Below are experts of layer 2 (counted from 0) of a mixture-of-experts language model. Rows are named router (the router's row for the expert), down (a neuron's output weights, with its number) and show model dimensions 64-127. Each number is 128 + 32 x the weight over its row's rms, rounded and kept within 0 to 255. Numbers have three digits each.
After each expert's rows: a language model's description of what the expert responds to. This comes from a sample of Wikipedia text that the model never trained on.

# expert 11
router:173153112134151148109127094132130121087118127148201120152135120188090091122156152098069086159140101121140154119170091152109175127162122127148082218122164144126154166132085113096116130154118088
down0:134135064100168182111143094062111108117127182110126071106110075100127122139079114138149172095134120118124097192172140118108111134149133094157095124143197185111151142126120124131135123195151142
down1:104127116072081073139152101124118145132116119095161138149108128135090124166129200113208147098118172175171129075149148150114138133204126148065081099138131123163074089128122157140128082113127108
down2:132121166196153121133173073088159121086117073112190122132129123133135151134156143152087093125138143125136084097128047186128142108102128134092133172174099181172124166123100170113116135098146122
down3:134070131194154130158151061114090111094097147191056150116132140159118141140063137129152146134133186195137120134108108103054131150115141122070106093107142154124124124185109146131164126172086126
down4:145136156105076131104119104140131112121137138089142168152147163106129106166081139100148125141148085136091121084176127115120134138107132100112131082086099140114136144120096155128162120217146066
down5:115099124135162124074173150146125097090121133075135129139153144108176102101144094023080198131199108134159179153124120154090118137113140145117154096087134094145140185093128136128150124104144147
down6:107124098131156143116092130078135096155131098169087128126124135167116129110145222146089187104177169140125133127050145118143128152147153125117129185106123080101115115127134145111146143207116136
down7:146112116146021097126066142050120047136092181113132113138150155157144130103101112113193158110121144159104173146118084106157101147125126111180142104165143091087135120149116184107164135122129120
down8:116118184051155126140134129060138131101126174132112187121148137167123130104074087138132154153128102137171107107084117114143160147128087165198139124105120092131170145128086134148133143127138162
down9:091146103077135085173176117114151168134170124155120154104107137133087110080137133127122187155184191148143146182040185153072122112113113101067194197084085122094130124145042135173151134121139124
down10:127107152110166102165142120137104131132139147194107160077100128169143139200126136122051097129086067139064092087135121128150153214179113116104123149164162149171130097101159127087150187129161095
down11:042149121145104120157124114139110054131126119192166067126156124117135096096054145079121133098178158115126141094141085152142136109099137054110100122167141138113139073141153154127076100118187140
down12:058178131103135098141161152119133128160151159103141207152078111144082142138075118084167127178149133044107146091136103110120126111080131154148132085096130148125122123171141129144123123161144124
down13:120080137130104117156099076122166178159161100152126150057139155131132145121124060142143145142144137157107145087132116135140146096151141167143156137144052132190164125137133073149030139121117136
down14:116160196159131143121103141167159134125124163082122133154158137121162110151138104150129137137126104186151092170145050050103080092124091128128169131100182123128162149125186112124112114162158110
Description: Spaced separators before numbers

# expert 16
router:141120143208156133092083071131140077145116107134158099142178096234123137100100115163083100130161144132157119099138089110122156091155109121146108148135162114136144176186127082078099073162097129
down0:092108086127152118127136111175163149130155125128158122172122130142133124140202060146123109135059138140152102107095112130134144104146068080139134103088081151134153161062078102150125153162127126
down1:153138121131145144115169096128137204078190125169137134110163151155151121135135175143175063129131123078093161135104181131099150160142117112124175032084071117136134106139157241105137173113180108
down2:156132084107046115082131144182153104119201166159113166101199120104126110198124107109135186122108182102140124122112098114147135140132136129155192084153152105090159133090058171050107118116127176
down3:147164101152115166085167064090073106092189115151142135143081132186162108116140147056128141158094127129136166133121098133123087129112104116172139190122114120116158164140131167119129115118176116
down4:132177085131119160130152155120045124140066116126127157169109054124184134075148125118125152105148152137142109168193185136146073111128131098140120150109144124133207070076128133128101124080072124
down5:155114126086127126147087122135095195160147173134141128136165128134147170143127146202145144069188179151110084145076131158154065105122164127145125120181169115105166175124203112143110084120130141
down6:178136054131098143140104175157114116131144161141155110099125124166174175115125169179106080128077132131136116092095099138111132056129164127104117196004170167113122128098106136127119192135136163
down7:154114099114127118140108154150119106115207101126156134115087133122168133080123121130083101146078180117170077154140129128185124082133109083081194137135135154194134127121136072129053125128123100
down8:147136117117075132124122072111071194154094126140215182169183123121143189159121152110105154148191138100159133135094064184121104127119158165123116076149176050130103149138095145149161114176077116
down9:119139141119164148166128137145182105113199098096118135129132131181106151122115130154124136086114055164159130105117140106139115127069118151112136147087123116080078125079114140126134114187138146
down10:088154113134131120099137129170213095159126165113116180128181214152171185124138065100151103127111143108112121113114148136106126137133102152133101091128119093063084148131087157137164185120148192
down11:110121189127171108089097105162171135155158115066101070143136116151105094181134131071221167127048076212034114157106098121131022119132143102175150145155099149166190135092135044070178082128110107
down12:086151211145135042108164140158134128136118174126164136129147146146108125082065146124126155138134043117112130185169145128140126122194134103116085129130130111099173134153109155148131154142083148
down13:169119176128110161128112114197129131066128156067188178082100114122116084150121096133094063133150145178164116090092136108194084134155141222117105111141130106116029128081107109102140116097115144
down14:124122117110133166088132131131143132097085105072155055117132152133144069087119096128164110130140118139130143143107122143117077173193149139137115137144141127134196204129100093183210132081098126
Description: Line breaks, prepositions

# expert 5
router:186144167156170149096099092110085120119094124130136085130151140120124124104122117080099111162111160157147218123168058168092133095143077092179102143093139166137161145165105113125107143124105054
down0:093102127188204139116137154112140109110161126080070090127190181167092187104143166151129115135144131119137168080151154137109124123123130113172107136147091120161112073059102087133115136108127108
down1:120058069127116128119127139140129159153114082110138126166071166127158123158086175131109132129129108119167164128127100150126084124127123113138052149127149172143148133090123062094162168182104107
down2:094141154116090112003143129140115116084161140148095112100184084096183154118100085072184075166100150147158064064085151113112122080110151126116179118167132171104133114126166116074185176138144101
down3:140108151189171085195126137148094160128150108126171183086070123147133142110118136163116120156224123112155133136171170088095120139148141167113129108140103098138149162172135117175169098203129122
down4:118117133117091076127120137078190111137101142162146090128104129160111132140152158194082146109142238117128105023106125140159203077120114189133155132125163102131123115142051128074201106147144198
down5:130163167167132169105146182155111127094182139083136142066092094132088158146145141086138132119146106142159096154142123108104164129198142080142156074117129099130137118053089156128115144155153140
down6:051082166141123124162104119129128122111103131100145160182142146122149075185130153078221099153086176151197124113170139107146082075107136167118103133110184078159107171083100105160174160155092103
down7:103124094156100167183117158136088155116136122155137108112143147141115142147129158092112070082108099143154146134055148125137168144140166091128071150117082143123142156074112132147158127126119193
down8:148103168092135194149148067197116131133156153126111148120129114165061195151146140117155140113077194075122155124123162142088124079126077069142127153128144201133196168120182116146105128111164127
down9:135155145151139099100098110173094095123161146089167050160186149110144117125051090145156064116142105186125106135106132105167104129126112185103219071144096150130103140116053180202124128071175072
down10:176141067136070089116087202078075148078131126144133117131114094187176166124153137159155156084132141130093101136109112121140127135192137148129117123133141140107073112168133168143133103135157152
down11:134126080122120052122131061195131173196132120140143061094108162086108088096139119077124197125126107172091162139101230153144157114122109131154130116110147131157126173119129086096149090089113106
down12:135096095135149109130114048112121159117128172036102089121142098080121095086119126133124132127156172142128181101116176130110091113108167079143133169165183144142131089142188127131048113159103016
down13:116143126095132138143178133137161199126111061114119159120101103098109150120057108180099134143194130123134152196145126099148112103109128050141204187112171113129137159038146131093128136171137121
down14:112116144116149157107198124117144176165132123134097138133105082084192176108125138142146063120203171168120168093161162133166149102124080111112088040136159060133127073118108136108104151096095144
Description: Word endings, plural s

# expert 19
router:151156168160162162075101091135099090120087115119160099175149116141098100093132148094094110175163144140169192087162094166096165096160105113115103156094165154136149133163093091126101097167091078
down0:109147114140128129100131130060117163156131154137123107104100166145105165149175142127064138166074084090071146130174125153139116089087119158144106198171120111170167113093118133141108114108140121
down1:119146081115112135128119127092118107117114125143119083126114144110169104135061175084127143124134154162199110110136114128084186110184126111145093078082080192100127132128127075126155062118101135
down2:086159131126133103153175155151109131122118137105096139117100160152108127109124096171148130117107092107133147081071135170141087176116152119165206121157165096067134114110104208169106161189105143
down3:130152190099133147127053142144158125215124166210100121106089148138129145113073179106153093120187095122109117106121149206135113069120095174113101134102174091114160107105156151114147161182133063
down4:149152123214124162087132122153095154138079129153145151097130155139123154112163157137146094064099132168118135132120130147165164055169110146165144175130124061123134083104097126111135129111147182
down5:122128143156081137125123165139108182181117132168169126145109129138128105158102101111135164122105093107110094199084132137132086105124130119152170140123123149132120130132123092094099117131164158
down6:197162125157174154084139134135137108139111102129129149132110142197174154107109153122132166094108140107112135086166055070113152090091113152138158076182075156119104125201193219143096120112126092
down7:115137117089113129115117086124111173152125130159045181129077158119119128111106041156118158161112128090152140141150110100126169178135126054152122096085143110200134170114128148116129137133150102
down8:112124140130106099137106156086090142109135174152077126151155156116166142111136153131116127167055118137151117041032201151076133114097157151155141096029061101142097108105187117130125119148099146
down9:126110123084129116117096090117070148110122073113149127127193120142120099099129173128090140113142141162134113207133062110116134154111116159109218155127148144157080084122163123199156121089170105
down10:166128151099129202097127119104195094109103121115083066158087103104190136189109166075099120122124130194124171118143118156102156095155125131172175103139142080127116156100124075136131140125092155
down11:171084120136056166099106134145149117127207163112104134098129160152169073071134149097120059153106094134052119127131135113219139189104136133104117083176087144107138097105135124081146138138125073
down12:142080151160084171110089133145084113094167125103118185114118089108130119130135123103172125110134111076128098086176149157142098129064154167198064128140140143115187166197156174159085134139115155
down13:103141135121169101113145133138141086105124119110111079119079186131150126151116143112134176130116124113136158139097105131146109105110109097130066050128133071135104116118136197206105153120123133
down14:151145122149113157123152118203102071172167159152123138116089179130132127121124169137087202125159179136179085110067156103134114066163118119162113176124119136106151147110112137149154082153091149
Description: Name pieces, closing markup

# expert 7
router:157156169159155158081090091136110087128089115125165111175154120151088098087137145093096106176160149149160189092156104168100169097167110105121101159095175158139164134167091084128102092156088090
down0:117194127110103095136128110112106121104104128114193103157137154095133119183047086135100124149111133139128224113105162197172138089103136132200061136121108136150145183184141165145116129109140154
down1:077139150139148091129156141115122129131126140100115127122136181187057111103090039155174092091122123156070098104159147108117119143149159111100114139108093172116133184141095119121134084204115167
down2:187126110164150121145142120150155167172185121127117141114125155139125143112165131108091080081134182157189150185124098194136099142132127143138075159117108143059114164136096174130124164078050138
down3:130119108127130109123168137099176121164078134127121172162146129120157108160195119118119099159108106168121188129178132139158122114154080109062103127171136155128143180165122141114144116115119188
down4:048135183078081130131138168102093132127133155140106092150111112126098070154128150136248110100131102142182089133164145179134102099103121147120137140105043155160117144144148139092063083134134167
down5:159139110100182127099131169106161164095126177102148156160129155125131138144088084128158120141149116132132123161071073085149143057139136111122106207137127170105103124127123154103124146155154081
down6:124149129143091107165112046129118132068158137120138095096104113127166083166145154114055151115157161115119147193139116138139192111164153151159092134193165121185084070119091167122100138137151071
down7:201149142098176067164220138083115112095129136130180091149135130115175142148156102113115067146132105127091104185178159128057133190071200137167117155141129166108134158151121101123107149113140136
down8:127166133146141057199167130159122124149092128156068129102183126102125103136139119149128098074132115107156082064113117133137114204113109087143146172116120126103156098075153124139131128111105083
down9:116143133160147099118134098122128201092127130196104099129068121134136111066133198104141126093131092167110154133117128178092158102156118138169145144156115134098123178124146107142174124117114057
down10:112088104121122141179157105171134147122128112167121098129152130099122133128142153129090110140083095096135105142167121109158126129112126136133136191136109148121160150171120077123128177107142148
down11:114160162133130166156079149148114132142110085129106117153118164125105111011143141105124100105119124111064151161044052148125127157127151100167124115126154152128115127139104141101129121088145089
down12:085150108115075125166065093102177112125086108076092084103156127152127126060127109155139151092179155134045162102136183125152109119129141205146122126131124087132118127184153093154108155111146161
down13:137188096121135177154170120100047169160148177119111112097127199165083185080070167119078125095133129182130103144114157113131102113113137118072148133099081086140160124147130118140109137138159147
down14:127159177159126100153118080094134181060169128162152102140120141131060141122103102102126113071165159113101118164121166067029130145121133052142156071140209143106093103132139139138158074124133147
Description: Word-initial name pieces

# expert 22
router:114132152188145149103104111128110092139067079140127108176124094119136137112163126115121115170138156151149098103166115136101176087170119117144121153072160164181151170128143108154107055151057108
down11:116088124133164152082091168144228161111130143153093091105134157080109132154175122033161124123161093173092123108143151115086153154153128102159133089115190061141133190104125198122111161206122117
down12:088123103159112127157101117119112118157096112128113142157106141107120134110064118155129147134160137136084129164103126124093107076083119086080145109113120170077126123148122057138141140100112158
down13:108134207149080148114125156128150121055110099171110124107131122140094139123174100185146096124112116095154102136130151172127132119108161139104114106116090086076088039135126127088125148040097169
down14:115185127115144131126099186154096051160124132140136115137133121095199103138170129121141098188164128092138123100152110162121095128121123176147136158093122165233181082112143131144132118117084128
down15:167107149112085134115129103125153148061172044117130119126084060156182123100139156076147095166095132135115162116130105144110245129145095128197152098173082127078111118171134127082104128192134078
down16:092124124115122162107115122118108127209121134155132054100166121116126103110116086117170130123115102138117166144187120091147126108101065113135118080108169157151126139115154093099096205116154151
down17:179130126110103133075130079117125193113124139133165125143176146146094121101136144108198151066129099189150176183114133186098082146112204147159148085116110126125104135185105186107093123143162079
down18:105103154134086156057127167194135103127132125095150099112119164109138125113139141147052118140093121123126124126119107144147140092172113109150123171153185130135149135141138115123115082121136044
down19:152047069142072126155172113126170136093114170129151140120133120089125204128144094084170118170107133105089094130190145112145150150122178107153169153132154124135125173107110160133152128095173133
down20:174104141122051135109175119160094119132136135182064172127133143132085098130099134136130112141060101168199193198201150088129067150065078138123148159107142127107093140177096239142143165127120201
down21:169143130154162101123105115162128111075135152103141146107078157096130138114120145090147134079088119125071108096126112127212133116137138139152138103130148158150131111123160054106081070097118104
down22:118155174127120133142123159129131106130119191132075118158126062175136114094134163145156101134125128106131172133146112165091104112112100128056132083113097153092139092171135109116128134151112152
down23:103070109120123075154155107135136101180183123141185120178155100095106063160079124164131085150105137171162120121147117138121164141173142137135132097088103176102122157172152142125159162097128096
down24:168150160146095086135140140133059165112158106161174147165121151189145083171143133155128084095138089163077109093163195137154153138153143126113106182079076147135158127080103074122151141148065101
down25:143104128122098115135113123125128100130181184106131122123153049168124109155148110115154082144120157115123073128163170149098098153102101160114101146151097125122176135142121088094119092131071147
Description: Sentence-ending periods

# expert 21
router:153151165159157171091100089142112089134097112124172105178151110145095088096139151091095106172163152153164186092166087170090157091165104114131106156094163164142160132165093095119103095159090079
down0:134101111036068084178116171064156119034191097143132142156096164115125141123132090133112080153169098061124145120093109129077115047125145183068073163157125085120098122104161124076112114154136164
down1:172112119174143115098174182139140135077163161088099102105187156121126182078114132177127196120157093155050170143122079119143135132108105133171110110113206129093117142130177101126119088082106157
down2:157107125101081157151186162050110054167057125154079077142134143109064130143135138127164173162135145131120114168107156152141130104168143122119094064172134112140119125147096063088174127158160080
down3:157118119198113110149157099017172086130083150121144133134125110172121102154194160084128140129164128129151151152147114132127108112152139126108143188107156143123137127163142087077131168076124069
down4:138113100137131118111118064107123143161097089138211099082133141129183110141125168152157223149134107077148129176089128123123171129113140131105128131081153149113170109142109120148132136123121031
down5:139120093138148094159060185128097127113095120133126077067138106124095029079127084110086083126155128171136113152102126105142107152157038073095153153137107096149172135095125110091121139125133125
down6:134108106084109133121074093119108120161127128117154142157147118092127089113145177129096095133145174172159142135145113128129154121145168104123083155113189101165099095142194125115146098098114140
down7:092174157118152125080127115137118067127121129099111105075124157129136183216147133128081113134154116121109133125123117184119147076202135122132040151111133143087139121107167136132099132120104170
down8:152135144128067146165099145132150090136141107098118147089091157155091128111129107122136154163142116177117141135114202149175038150174100092111123125084142152120100119185118059050134144122154123
down9:175168105105119170137074030112143055085153108165133165109155123104121195234159093047142140135089076138155101158203112144176086131125135112127123170120139100122120093149141152111131109154121123
down10:068060116109102121131151105049118113088128098132143139143208130149076141101126140117170167092086160086123101119086110132091111160128106125162129133120122104127200156129102206112136140138106137
down11:122129156106140106115059128169118198111108132091177172115132127061095134114164176112089150113135141149115165139069133145084058144044134120119131129077142117147164149141104122129098131153127126
down12:145150101131138129147084167127148072109117166146139101121128131121155128174098094057214105091155136127106148142111145138079083146145116087136175109113140161160072130128171155142170166148197107
down13:110114208139150172103133139146158134137159168140195128088104126141105076151132101131129121165090100140111099198134144154056125089090126132197075098136131114124139124058136114155130153084073140
down14:156149123108116174115109153138139134119100093200099132059138131115146103187147118126126146131143144092127125178122171106129134099118146176146144133092185110135148079193125122126129098126164103
Description: Names, years, table cells

# expert 4
router:156136112170151168111083121164073096113097114128212082133149162150107072100162139072120111179138119152145139123132126169121106091165137147180111188128180171116130146156119053154104114180075096
down11:127097107138123106153112099158142182115130100152104151134140145082150145129217102119156101135116111199113136132049148129120123145176121129154120130117174122128118154137146096135174176098164127
down12:164113075115127081141116119170099169118148153123132133133120144128157126122168142125100118109101038161089118178103136080168146139110042134143125167109144125136104163118099075136134138149079147
down13:094125122157126113148171188163151074146113149124111100118123112169085153072143088125059152129097094133096089122129114114116095088132114171101070186142124082146113134139170134123113135142136122
down14:132133143092108108059173104137130123131117141131127089108188119144154134168123090146132157000119021143161135112167119131177144170173094150075129084146097126103081139103126062088046138124145106
down15:143156112084051128151128087105114111117139094122095130070134162117145098115079116130171167134099125111160104135128117070062140113131147127057192163200097128139132126112177089115083109132132211
down16:152208141127155177092118083085228112137083135133161132127170123102186135126121063121160160135126138118152119086170116121123135129113165099078148077110152089138129140084112098085090192135082207
down17:134178104135123119137099158102190079123139104131170141112126111137133146076143051136127049105105157117129103189071091108099079139133089162097168179128061076134117108056092158145136081063088210
down18:127153106131175095153087147167128058188107184151168099123145127062100106152137091061132164169141037139112107092131109094134103137145138146092204137055110137150132183129161166064116115136141133
down19:096132133123146161070122132125151176023163152104112151122077119112100083105070120119097077130126146089147138158125135101185146166151135146069069120114106179095147043100131146089127123188132157
down20:184169200101118149093157119067163152077111190161144129122145098109083167069097110180147110145197194141144110156155188127141171131108170085173142116181143150128216122170140115140147126151122114
down21:145141107163090072133145116131133136028130133134209135104066119172131148089108134140126124206103055053061137156075127122125179121128179176189134122118140108142122125127084089144140104102199143
down22:077146167083148164182158141128074159104147127149139148175130113138192121140139109128083092112119115110126064162132125112104090074115102117125138138130169120129170189145114161139117171143136126
down23:129127120105161128138145132142116154098239111046133168160207148154146138174133105131112122148114070115146084106090140139108145122042057129152151150059089108130052106155176105127116116100119132
down24:098106142152115080095088128140153069142124114116137121079131102143127142099077157139121128070144084087172139208164120088139185118126162169044117124114050136123098145059158199100112126073109106
down25:110155103106093045076129124123142176100156108139185171125114140127139173063169111155123131062109131115161127147123137117195050127120127145159143094124114166116151148157092142165113114092135110
Description: Separators and punctuation

# expert 8
router:156153174161153178079086094144110088132097113113170109177141117151091077092125156101094112178140157141156203093163094165105152091167121100111102148089156158138154130172090090137106092164090081
down0:098113099121066134125137127110075120134159098147234135127121110106127050132172131148139124147111131083150207155128141107116045138202123118126113144168125125133082180143121127125169127137190101
down1:118136125105132131138113128116086144067145105147088109134227147117129146108156138118135128087073130054163128084152120126109116114099166074152152121136120111179205138132131081091130122156160146
down2:108138166138126110146155118109152136127175128125158145125122089094095116133143088123141167124147167101097144122101119131080166250124149161147090118112142169106139168131095114167126136160152124
down3:127131153136060148096135132145109134171099150113078128192136132071106135139131125144132123155091105095126116099194106181062132098189100093128099088116147116150120109132254111185130102176165205
down4:139092161116135110075133101140138149148167141099125145130135111097082136130110138074087124127163117120154100069072111191110124103145152140134144167135116130161065173192129094167156084154127106
down5:159128123169109111110134133109184129149112094138126121128097112159141087150134106092118167111070105180103142102108126033147114098122082113146175106118087124136179111193124188109134130143048134
down6:141097183137153117113118142185149147157111106110129139116115146085166102118124136113142073179122128104138144079146163133103117137131151106144129167157069152151198104132140164085141209148104146
down7:115132146096090125137142152100171118130092123155119060141147143071124176049176094181116201100099161099179079142093129123114122113108105190142120129158108131120157124154137045109164093254112116
down8:099081149094145114180141162162084110108138144107109077209098138143161083108105110154171191135194090157137147191158102109058154156134110087131107133109109146143159134099120107094126130104168139
down9:110106133081124135132121080142178104144075139124074118198156126142104140114097112123196214150112166097102096130108139157159119151109099095083114118125137064161084116108160137190097099117171096
down10:088099188162115102147197130152144155095147058110140184151075112150126096125113145146123155053060162124113133123166174215117128103142131121159142108137111125082073176164096115143148174100113162
down11:117146170151124147183122144127117097129184126131114090125083090132152181122161144134142137103107118131168169128139127161127135141127120131082120139119121125173046161111107123122106111134129118
down12:098101176157116093213085113115248130126128146122149139128096068114128078112110172111154089108137172087099135115127124061123168030119130143141117121140127127148172123157253074133143133148128129
down13:136127149138132082141147119174121081174157120116111153107136159140124165087120049121160146139113106137151136134120217102179000151144160107152100158148180132134080117137074037124127110127094112
down14:114167159111110138129094126103116212154083132129172160145046136092181094092134138100103133135168101151159092148164126098137143072148159142117107201135136102115086147171171146133113162118152119
Description: Name word pieces

# expert 1
router:203124181152166132119093104151109077087110076107204124103143125151141126119170125147098130114159138127154152100138099144076141112158121103158113205081182165145159139183152109062131089151060115
down0:203112142110078138141109074095101133117136101113092073138171164202155161140132108073114140121141127116128163105122093117144156139105077149111121100163133141159122119097142082122112106111203136
down1:087149130087157133131110099120112112123104149159124106134165151080070139111139101126069115136153202110183090186134145110155101057117151090074165147088171122122129088084176102135132119168127126
down2:120049168137113156113124117091156130110129132081090137096171121105111131146094131112151128138151069102161146084119095111150130130131114093167074119194126095079108124150136148098131085093136174
down3:095168151151118116126125135126135075131099125182182087153139156130108158110165125143126133143131145136141122139155095110082124193141145130057118133161120168116180156138103193119145133089134169
down4:161170136111087139164123144128170120100190152154184136080111114147128121119121134115069066129166129117086091109117072143184136166152158092113094166126114132115156132113141110080158121145160082
down5:112121080137069108095160111103146156111129098091127118037136144112122155086111110104201170134128128160130155150163096114098119162106124151189183126129072133131126117109098175179100146097198140
down6:127099164080111125128134120093150132118158110187112143144070141085131103158162122156134146172170125163148136185166174169048169093145080133170128140080124127123038180159103148092098183125080096
down7:097119131121198127081122160129076147151119111086070142163121129145073230139078184108169058129152138114127119134114155127144135114127139088111136129075136144153114171104161154145147126129123117
down8:107114114162149115094137091131164170131156092137118159124101096141134130127144134161112124152089097129216121132118032128096159145057067132190172194140150184108096140158146098096158142119064170
down9:136129088104137165080191110090190147112097134128135121151132126188100142151129122118192111119170072138107154141088092150171143126101119128122115087128152119109124125066113063135105197153126049
down10:135093166114113076132124119130114113159106090127161092072120112111145178122136109115109138086100105156136135111121095122138106160126127148156119168148135146131143114050184171125113083117120133
down11:138121163130141152135119076082137046154079099114125197074111032130129130169096120087146102104110099105111106132115177056127110119133110103123171073161083075166127136148124096131124144136104149
down12:114188131138206189125111150136136140157084099115138139164117120135173112145125102098175137099182144153160126118121107132158160105160144126137119104166114125138077099124077112095179100136149110
down13:116148141114112111182146146136231170114148141079133115126080145124185089129166127172138103071107142126090108124113102097102128172112099086115143135097104137113125142112177155094086113156162115
down14:141121120158185127082196087125097122116112110123103073201120142112148133114139201131138153098126171149178166139079140169139080127177158132155136132149157147081159119127173122144090118132131176
Description: Articles and prepositions

# expert 12
router:152158169161161162082088087130114094128098112119170096179144117149092085079135147091089103174155146146174188092160093168096162093171108108114097161094167154142165130172097091130112090171090083
down0:132140098110098140090144132158126130162066105134179117190059128092128128164120134166145122078183143118100132123088151097127117184157141145114098112089125147107155144116129161194044135081158062
down1:168097182105152153196142205124152139183106118149138094096188105128090068096090142161113110102148130118130181157128122143155108095126079115119106101170147125138180164137087104148127120132124112
down2:092140036078105134141152142130143160103080129126166126197142186113132190137070147131123147136127130155127190136108079169123165136187177109135152116131103067198219126102109199135142137186143113
down3:094099139121091139163176162147115122112192103115071155135131132197110128056117194117110113133145132141100181103189159129167043124129132208143168129121094122176097143141100130117155110143170108
down4:125123178130143140118112118147100157194160122146143117199139182115089157113119138123125182112132101134146078133102119105164141115093196159059087084121180195177117131173071149112085083157121129
down5:130136170056084097073112199155102136133110116198107161144123176119123143158129124136144108146116157100095154151154103082141098128129149108125121127087144074120159108124125122136154086140096107
down6:077101112114121147116161120187103102180171212177135094169122119167129066100109118123154160121190090104140106110149124143177148128127157127123116091214152094112147090121103052115095093083140116
down7:108159122123133079149189156109023128158155172185162089127137113144151088133112141151135160120087082067134130109118089139101137109142115152128182137126142121065173115118108095157119108128161212
down8:141138180138173117108163074111157100094065134140079133158134100055169132173093167123148105044140125204130152114123077131097130111131164107031169148127101135108127120092067151104129138131142156
down9:125128175120156136098130109145133168124121134164132089096140136119130148084156128139143142166169132107138028121114122118157137090145139119197122113143099124136108149098143127127140086115140084
down10:137077131152141210089163129154135142108149138163135144159126109133152112128121141158112159136103094130099094168132152107123087137133119127182154118161092091125124113197137118149108113110139145
down11:150054140129165153117132153124149115157132092193144169134053122116128183125178135135149143119153179081109129136104132136179111115127159141154122113162117113113085117116139171116120113152122119
down12:136133180105107116070155097158151183135137119076152108141110192138145182117120173137130142141148106152108147042138124123124090108105149121116107168104124167144100153160131072197160152075116134
down13:106112155158165169142130095147140096063104123130178139184127109166127084187079159091130172134151095155104135150104113167167106119169095109176128103146128092081195114114121140161103134150189104
down14:127134134096122155113130109158096071085152126127151056180149134081140183116138117124120152130149083140169070091156134134097109096123155145115096124091122102136152127133175098142117133106188073
Description: Table rows, name lists

# expert 9
router:151149164153150158076091084131104100124104103119170104189145131135092090111132156112097107174168148154166197098160106172101153086154120108118095149096164161125153129155078094121103101164092084
down0:141093174209149128094145107207134136139129113087165105070134168147141128139145114147115171121087133119107184201153169123080121147122102118127173121137167102126111149074181143109135110114141104
down1:140200169145118131091161129122075031116115191117077097245135086048134140111083190118167158159116102124134175096075127092119161107126125133145166142178141136155121100065124128127124080133160133
down2:202224165109146112184103095194134124097157111140070146090126176094107040124115100160105112073130126032103123154123115141200181156065199108088125100206179108085142111132177085113085133118056071
down3:137168147143099141093177126223152134149144132073146123151165125053122098091128140136146154166108111132165110144171118122131158158072042126156102125214103176096111188117122131116154077107137102
down4:081178121096120207157152114120115191097107126132147117125143094125112158145119106122142170108081123168120153149126175182134149179131148119052160158130098126149123166104127122162147140052146128
down5:116113142113072088139154158053105140189121129104166110136152095136133134125145115171169180120149080132085106109119077143168103093121115122113070117121126212140083138135142099129112087102129155
down6:147107133120128135140088107131128174171119154128165135152152154201162137202125082136128166139090138200098064120129103147130101150170127143117119139087123186144113116152117113079117102163052128
down7:151085116131110108185120134129090069146111154197153125121091086192120200120111122116126090184094078036109161082150134110204097128123097160133109125082189135107139199134151080157110130169125141
down8:141087157147115151181146148122135078143115131141113110110119119096122114073116109104136126127097122174112144086128186111121162141132132084126135110146157175131139129156113148126185112164050095
down9:110104149179156194131135127065223128093104210113127105159145164092118207087114126131133098102170118127069069103156061123076125114066090185148109142099103137143183188184138097132098111119137152
down10:149095073149096187206122128132092138127130151128089104138060139128141117164185141149120132098164112164122084084115035146090078110102136097117107069144114199142134150142109093113135143155091105
down11:201104064169079126118100164116166139132059165149145151154171184134146080112113170118148129122147131127088109122107134113149163131129169184103149117199094129145153196176167112132135133111138080
down12:127162136130071138187171146097154084152125186124102207154149112224150044086086112120083158104092142150147081106094141129116135187135138122157113140138117074142170077114168109047150172150132142
down13:109104118135141140159089132098104137159152200170111139109122139146147084144142069119209116094153112130110127141148095159125105153161148119186148123072101109159145162110098130133136138112049077
down14:136120160234133157125205164097155071126097103133121074183153179115081062151167146152151109140147135137130070105145103137109127109142074110154105090148124151140155105135102142121121151139126159
Description: Capitals and word beginnings